config = dict(
    n_experts=128,
    activation='squared_leaky_relu',
    optimizer='adamw',
    seq_len=512,
    steps=4808,
)
Below are experts of layer 6 (counted from 0) of a mixture-of-experts language model. Rows are named router (the router's row for the expert), up (a neuron's input weights, with its number), down (a neuron's output weights, with its number) and show model dimensions 256-319. Each number is 500 + 50 x the weight over its row's rms, rounded and kept within 0 to 999. Numbers have three digits each.
After each expert's rows: a language model's description of what the expert responds to. This comes from a sample of Wikipedia text that the model never trained on.

# expert 36
router:602493452472532432521433507528455390546470516472473431489461444551554515468533501455522469504546445489392513553535520627525479549387520578531537547461504549601431532526513582472452388517560500
up0:561483528522421532538489582482504544521484451459491528482451535573379553475636481552516473483500479502447489571541538586493503405484537450538447469420576522478524469454428546510551446408471545
down0:467488564496558499515500433428504426475505510518474589447455447536547468465462524490566509543572539437548483426452471477465478542471521515517509559538470405520464505482488563499509522552516497
up1:447502517447510479575540557458524533465389486517615477467523505470479489495567534479514562519470429525499454525475564532509566488398599542496552523500462510466543373514538485506543476534455483
down1:479516428463534460494465498467499607532570558471484490572452416555588411481472475544450485529566430554577534432511511517483510453435390390533464422463546435429542428569474609512527549522520500
up2:425500502464448479401502427597490528558463403516415527483463481500438479487508452479493484473526492447446486495478487497543465554474437637545475506503475591541496442445427467477428458530508480
down2:473450472575454484464560566447512484475480509454629430461500393386410552396486506497556587515544440399499484545471464508502535551560567467427613478505434447433523533546523439565547452514500501
What it handles: Numbers, dates, separators. Digits, years, thousands like 1, and km, table divider rows, and semicolons after infobox dates such as 1990; 36 years ago.

# expert 60
router:508467467594527532533462557552473376540527453475403421528511465513497467405546438524509497510517410432431530513520516594431484400438623571489483484504445600481386478503482534604555391503483507
up0:527479556473482545550607559419455541439567474499465486532479550500457468520489484549601511496488485494466542580613425470613505548553545495434473553433548474494460526517434501497486558474496531
down0:486556453525483614479514536485496530515507498581532542554517539443499494453389549491435511504485475538466491469494519492515478509438583485475514575482504487439527564474576463569471415543634473
up1:513436571484466502542466501553578548540533499448499499406523479536478504498536496583530476527512446502507488479563507488481531492446507499499525390458489477518487434508483549533530540529518619
down1:488474546604596660525535465530458459490469536532427429466441415497469473476525590502520482575445523445337596462497424558445397429514593447551455519517630604482389538373464458534423448440547484
up2:487502515538549539427524481493511455582535509475551572464506465497476529465517537407417442476480400485449564434438472516478402535490467665504548466494523486515492527425530506541554476413513444
down2:607581444512582495485461491531436496525523527519550512516476544457464560540472506516466562576531462467606559407563416530567527521475469517471456464407424382573410486463559486492493510556442395
What it handles: Hyphens, dashes, non-Latin bytes. Hyphens and dashes inside names and ranges, like Bari-Bari, bi-weekly, al-, plus Chinese and Thai byte pieces and score fragments.

# expert 26
router:489474395691586531572430573491571472534562478566394495468486461533472485444523521598571498501478472502441538508446466585485498496451454508486451477442375520510435502500485458660490517505543551
up0:489544525520502527559569549450544524456548504562535451527531515457538455491525490512506496560524624408489535540468461464482531489452492548493508542540516535492406566494551449524438452609473514
down0:582537491427428412481472477487463565450532588472481507431472510751469432420570528604432510384553540510525558494576415485384550450449563489512469496572628613514558444485530396472529532524437561
up1:541547456602498481498467481495482457492537477485475439517495575528469460560474433526511509549469531446479500509541596487520582514414572535570599508509535543407502486541509432550480482569515552
down1:473518535485528459559509508504462500511490573564468510484458498471452544506594544505475518446460510484434473555518423482449562538488504497556505558491564459468538541557378592552476585464491430
up2:579598455458568493530541488534515521506377515511533577462586544486481441477483420524519524502463515543413493519481469496504493488576636453470467523476436500512524531473468509614444533508548555
down2:501459470550549480480469480522518543550441527560511468595559500516454475522500578420523499526495538499408524627427593512434436507455469454361429462488556480472418426478507475526407488518549475
What it handles: Infobox and table fields. Pipes, equals signs and values in climate tables, succession boxes, dates and coordinates, such as May, =, and Bh in Abhay.

# expert 25
router:560476372638538546540522511499579470510626381549425396562545498475534533427534452560515458487552449550411435501634483588488507464447502491433511485353463519565423428483447509558582473472520554
up0:457498616431572502451515391548537533564562477581516479455521510453514560441516514510516492462550509530513483520598454408508587599658489487490515485476453473453500438462516462543574526450453489
down0:561471478468513465439434446520527461526568503480439522504462426465487493506460470475562515521517502484561447483503517481445513576484528522532486528461472490502466396453530504435529416488517515
up1:557562495498480510539466531550496529539470461534526460476533520460494440504511572517488461593467504531472436494404554574542479478445582495459508500440558528474405497497449476551527452488522478
down1:449509487492405581498519447429465439472451537519515536470539472439512453533503479519563485467474469419591551473611503620512605471554582483558461482577454535510515546461495395589485586607492442
up2:568555539462451512500470544480531458384468502562450433580583472422509535480500499524544486472554489536487520461445485489556517564506489515438492452483464469517506507542475570513504548466501538
down2:521550518455639424475505492544498459451472567483420494533566448546569494453489486420476521479553389469630468495486508504607562482480461524461523441504541567554646504475508521506442534406527506
What it handles: Name-initial consonants. Single lowercase or capital consonants opening a name or word, like p in Špokas, n in natives, N in Al-Nasr.

# expert 5
router:517537419624611472538346463496506439555528509485532526422489448528510546470501567541538415440471438468436515512423530487508488439447554578501491556508446531542510514479484481589517461470523516
up0:527556472510499416461477499536491504480453585467559444605478453574406653417523521532428467472412510542491479543507425531502499410484518507473471544463456473604516547523543570511507457525430481
down0:479514506498466417499423498402468414454461509585504474443518526434501474513519535505520463498459458505478438482439514426504611579498468437546517485508488515526597558505408487394559501484553502
up1:433498629470508484514420480498431418541454569435503527497518530583457492591542514482579484388534523518482444416454534471476483539503464557477488521472494409465505419451487491565395535445536569
down1:493544462531449691530494489583395574487529466515524550496487516542599567494508520444510466448490470552451511573507526492408488486533476571437506544481531380560504512563546522572578471638510481
up2:475492350545523435491502505499548492511486534536529497501531476572496508489480499457473371442461456542476554534531427453511479566494592540372608571415479421529516554476432421545469430497527500
down2:605575459568503456555526469549376511430494619558527436587522454465421472566433524599442471444484579466431585507519556521442465477452540426496520522580498562442505493490474539473473464510588560
What it handles: Articles and word prefixes. Articles the and a after in or of, plus word-start prefixes such as pre, post, pro, per, Trans, often in formula-heavy technical text.

# expert 22
router:557535442541586409534459502497558445580541461539372472543511436542488566399516427536514439535443438444477512475516543524469485515409559516451497577484440525567463521578493529650480474473507479
up0:536536528521539518541621495465537487523576548530552473530514442493481472492508492517513531433447544429481550439511530557548494427540422539443483423546517505483502420529455469510501460521471487
down0:423547551485450488531475381484468500500538518395584413506547496454479539539597438459474530476647535490249593492507522547466518403597487410453492503505607544498420555548573468502457519514465505
up1:494499570470491545508495500482491521533491449391499593500474557515493508564409538465577555454463509533440452498438509618564512524552447436506576553515491535482482547447540517494575459535497490
down1:517537505507483502468525568602597337543591444517515595553602568438590508535533518424422410495468491530444473430547565489548461503440523415430501462514479436523490530461445497498463550507583557
up2:493605519537465503437584489496448448556498414424510523537422474463493582440476478513555466475528427594471496525501491571513470446500525548458583447506529456517405508492490464558509490513526555
down2:530542498516490547468555554502540553438503492435463535469513502523386473571485574549495695585558579508537457599486533477472568594464549510392502455518541556476474529421513611508477549447495517
What it handles: Mixed short pieces. Mostly word-initial letters or numerals after the, to, in or of, e.g. n-ascent, y-east, 2 km, 16-23; little else shared.

# expert 19
router:485448419539611555525515557484508523489606427556384508492520508439511480485618488522472537415467485448449592553491598569383537488552592484461434480463489541476527491562457515521523456507511439
up0:544478555527452501486452513486482530407528486435379491568486560510504452493440520510413462584461492401519501485463631491554490577512435439551416555452517477447469553511440560512475515499541436
down0:515602534506531487569499503554508451497467561454443529554537550560482483514483556458429432444551542386536492560533500465456446451492529499410489471486498472532556499478427493497428439559442397
up1:526570495510472473470520523514495573512523537498462563429515551532472547394453443511447519444433619491460470477570526480453438573565522476408497460508620431482409569501575477388455481652554427
down1:613575479527452440399444429505578467491455545488427538480390436431577510481464497568534443516542490427512507425552481474495472469514445541535380541420515540461510413507534502534492503499522536
up2:498498506477517478631403472425475575441601465484440534498518561489501457478595544531508493458516493487465456524499510531403446582517503429530514426517533458497544505453486416553485442460545550
down2:511480545457537531526497522396487534508434502433520504401437498537462558569542532517458534443447416609629518527588558547372553536509523438523498615641509584470521458573494547459541522534478481
What it handles: Function words, odd fragments. Row-opening pipes in census tables, and prose words like to, by, would, should, able, plus letter fragments like F and b.

# expert 30
router:418428349567529528580553530509531453536578526533420502506475526537486430438519449500494464497465362552433562464523545611471537513523508462475506485444442512612544438498499546636595430499534477
up0:469556488491428510521497477481548426540489493496495433523527590444569568600443484499514470495458504467455545454518532495503438501508530499440449542552488525530482541457506469623482473511513511
down0:585453432493442477480474542470570521555483443467419535500455589461480517605490428490519521593500512468516485474502492479457514456405590503363549497459602504447410445537577493480567562383502533
up1:470413564538455455477606459517463489436469529615586555572518525458542453572547423403520487477488443615462433572475407423561565473448440481456486472581486521621543489556537506477506499444502514
down1:506506447481448517501522444465557504575489606525547524566479524447479392498568457593573520504470505517657573510530524475490543491495562549498624462483481539488444418453553481487499466446528561
up2:570491528542470539603613456490526493454382595545521408433465426407564492533499482465487478502460497555523411395484475484508558567539579500527508475510457475493515494462542472488414580522444492
down2:551501513465511513461487590421560535447500608519504482536536465523404430486426564533470508536445502467459475472501495474512593551479533472391586452490477488534428515519558491538454518437560553
What it handles: Modals and medal dashes. Modal verbs would, will, can, could, the word to after motion verbs, and the dash in Gold medal – first place.

# expert 2
router:548493464594594466513524483507622486486515533534439521409517564514494562457567521491487507472522451517442573552430517543493478427489480601517483519486388497531495568465400375553472429505528534
up0:548475476529437413577554461476521507452590478465473449549538491620462433464466519584490376499545489546478538543603512515558489447520396528507524562410526485460480459465436485518542478441625546
down0:532459472523542541555500447479430525575499370473570542615606472561515435531521484466457509496495572460466582471506466511439484447529475446538464511469492578508532488597575442468512402502554429
up1:532413530424566466470487513429515460502454515333546446477539483589516584546500518518480511435506461416511498409517522579580441452515525488493580522507538544467462520490360557481519405534484540
down1:535560584473473521515499504575503550441531560440533424476455458454479523466529530398508553494504473515491553488549418514542575467429514632531485561409519482504441529536446429494460530545525534
up2:498551551486500518493452383480519556476600430459518470478582489526472402517620476439466474488517510567540523528418388480543593447565421597490421489552457478479395510476498518472480527444516401
down2:478451445505493607512528522528553516539517514491543447479512574463591469565448517447522550419480520546642539558536513498456481547437597494527481423436493563620462431493451530534540540519576470
What it handles: Determiners after prepositions. Determiners and possessives right after prepositions like of, to, in, such as the, their, our, his, 's.

# expert 16
router:574481456484556434532493508502549480455546496471478499577565486472491512535540475510494452470501429423479494532558444611569539380515543528446535541490525553502429512438393594602518420557543488
up0:562514493536487484463457530507521566521478467453465526549566497444466654497485490541503571471574482480466495514520457563407504498547462479501458551456522486522417512496484451527473551483423481
down0:429624548558601441521468409481547443455505470530486554449532399563519535471450566549488524440555469568451550491565597513554572489512540513596416553396546488492475474588583476465508476481482553
up1:555458516551475509462480468509410445490512541478520443414560477495504512526547418580479422539597457558550549516449458510558559483551469548467483548484427561450451472460480474569458430487539536
down1:545569485501508573429516551503473471514437542501502440494452446510477522494517509480392522427519439533688550501546547521501500490527469506532467548551494547451470467604552492495578425529485424
up2:477511527424542530543511521412535428453425494397494472552488448520448422555466495565524556471497498544527413535440513509560522497500485509514477416455525500446513433576531558447488469589470558
down2:491439440456487481482444510549468605537469405509464556441484590582402445438587575480458527406493514416532510478474391438566478496473537525444518488594397474553519493412527449399477458593513513
What it handles: Modals and mid-word pieces. Modal verbs (may, could, might, would) and word pieces inside names or numbers, e.g. S-ut-ton, coordinate seconds, capital initials in tables.

# expert 9
router:498502399535504570566462453524514455556465529450511463479487420419510491438527527552538504439476433551406536517561495552488530414491544514447518461452505558540442516542499516594476495551534559
up0:569555525594558504453506532503530465520496593614556439490544518434429502489501464474505463490390462548465603540541479425495425493500453472561540458466520516549530568597466442543495514356420583
down0:444558466464437514486507437476573576529452452433471530551544525567446510559499567503462461516512493573479589506509522522473524470444483452511535483538467388452543530513418512480493567528434565
up1:616560496504519586493452458529616534594477468509565540566469559520556551468479516488444471540516487497444473531449512448523502470547493533482502530480466529494476482518478466471500453442472427
down1:545502477494527479460533523484492526432486418468580555504530521488461505443561532442566604455477571502464507496490383447443499452497424518469455509437479432466520568489500456449394494566473508
up2:533515530483424501519506458473488534484558367505360616440513546574466472602472527490565494482520574513494475597457458554554468594434489423398596523509593572559498519543470462494484474552393579
down2:583493513486532492552497558467411440416519430565528500548516504542515536451446463489440558448527490490457490488564532502486491437606570508532513525508508463498526492598543454473528551553498518
What it handles: Stat table separators. Separators and numbers in sports statistics tables and legends, such as semicolon-ended scores 1–1;, A;, and cell pipes; also "the".

# expert 17
router:561457393580535533565464539588584449485547526558430394493490477466512508432590501547499436494445477475434515523446592535461561433478512526506500496454491479521480466545464532607576428540554480
up0:551444514430528490516486470494489512405474481431494532448519526479461475571514456436495579568579520535470505530529511543504487471522470432522584589471498491512471574469443496434520504516484467
down0:522505433556499506437527482469492495579417506472535531512358568503544484492487510447530513539526403476555460560455486480539443469483451503523570463557420555500387469559493587549434430500519500
up1:463556491585461525566396501526383563463482496472506418566608438548437483518424475393575617574496477489477454513511517484506506546430563498625497390512536582554497517411440548533435487484515496
down1:500529436455539437490495510400440450476498510515448543483512584423443587529526498487537479506453459428429486599511510457547483534516504469518440469582536476423537495522405442528475504402575494
up2:516583486544497521500493478511474480505526490518447462451405535432508468508543470489454537436533499493502577468516488469563425451546501437565572436386526592613521469563477570555531485424449548
down2:509543455447538442506492574538467553490500504479472492495383516536585535447568454513487561515564449625627486522500525478466454587472432538565498557498529570444489522504473462477510567538563499
What it handles: Letter t and table fragments. The letter t or T inside words, especially after a capital (Pt, Szt, anti-tank), plus short cells in tables and foreign-script pieces.

# expert 18
router:572527508544572585519440540590603460518589523558443472588449466527498555509557511577518443475470436515477561517536524584436506483466522515498464485386471573568533510524414430504488371552488417
up0:557532416377465440586499465491630602440491571473535429487648505492454499583433520500431490594506455489461532499502603496467490513523533378535495463438404396514489424540482480489535439495597482
down0:545422444417524626468550492487466498457488417489590509539459530493512449532438399470572466467482489416531516492620510468579404487494581512549507484525452565491559485554496498473523476475412567
up1:514512556504489497419469511579486394496475539432488534582515557550507545504522477503474530492538637466429430496440510448491488454533535524479531528537501564530512422455486492412429435535503487
down1:508490431546531398524486524499555473460487444457476507608521520538519555455388465515485505587550522469497528446644466485454493520533516420564494626551501558544495485530509559517495529478581463
up2:461474570460483521486454440602531462459577541527612470450516530475500452543545498487427425495515622442542515503529542509499492469557527474514387457552551545480423489574543461464545414456520485
down2:446496554565553546538467589466500488513491475438479487459458511520537491433577559443645583564637565545484517562487577510497443510478418548414467501504514483516509570489463448538482464530509442
What it handles: Word pieces and numbers. Short lowercase or capital word fragments like t, ch, ak, and numbers in table cells, often in foreign names or rosters.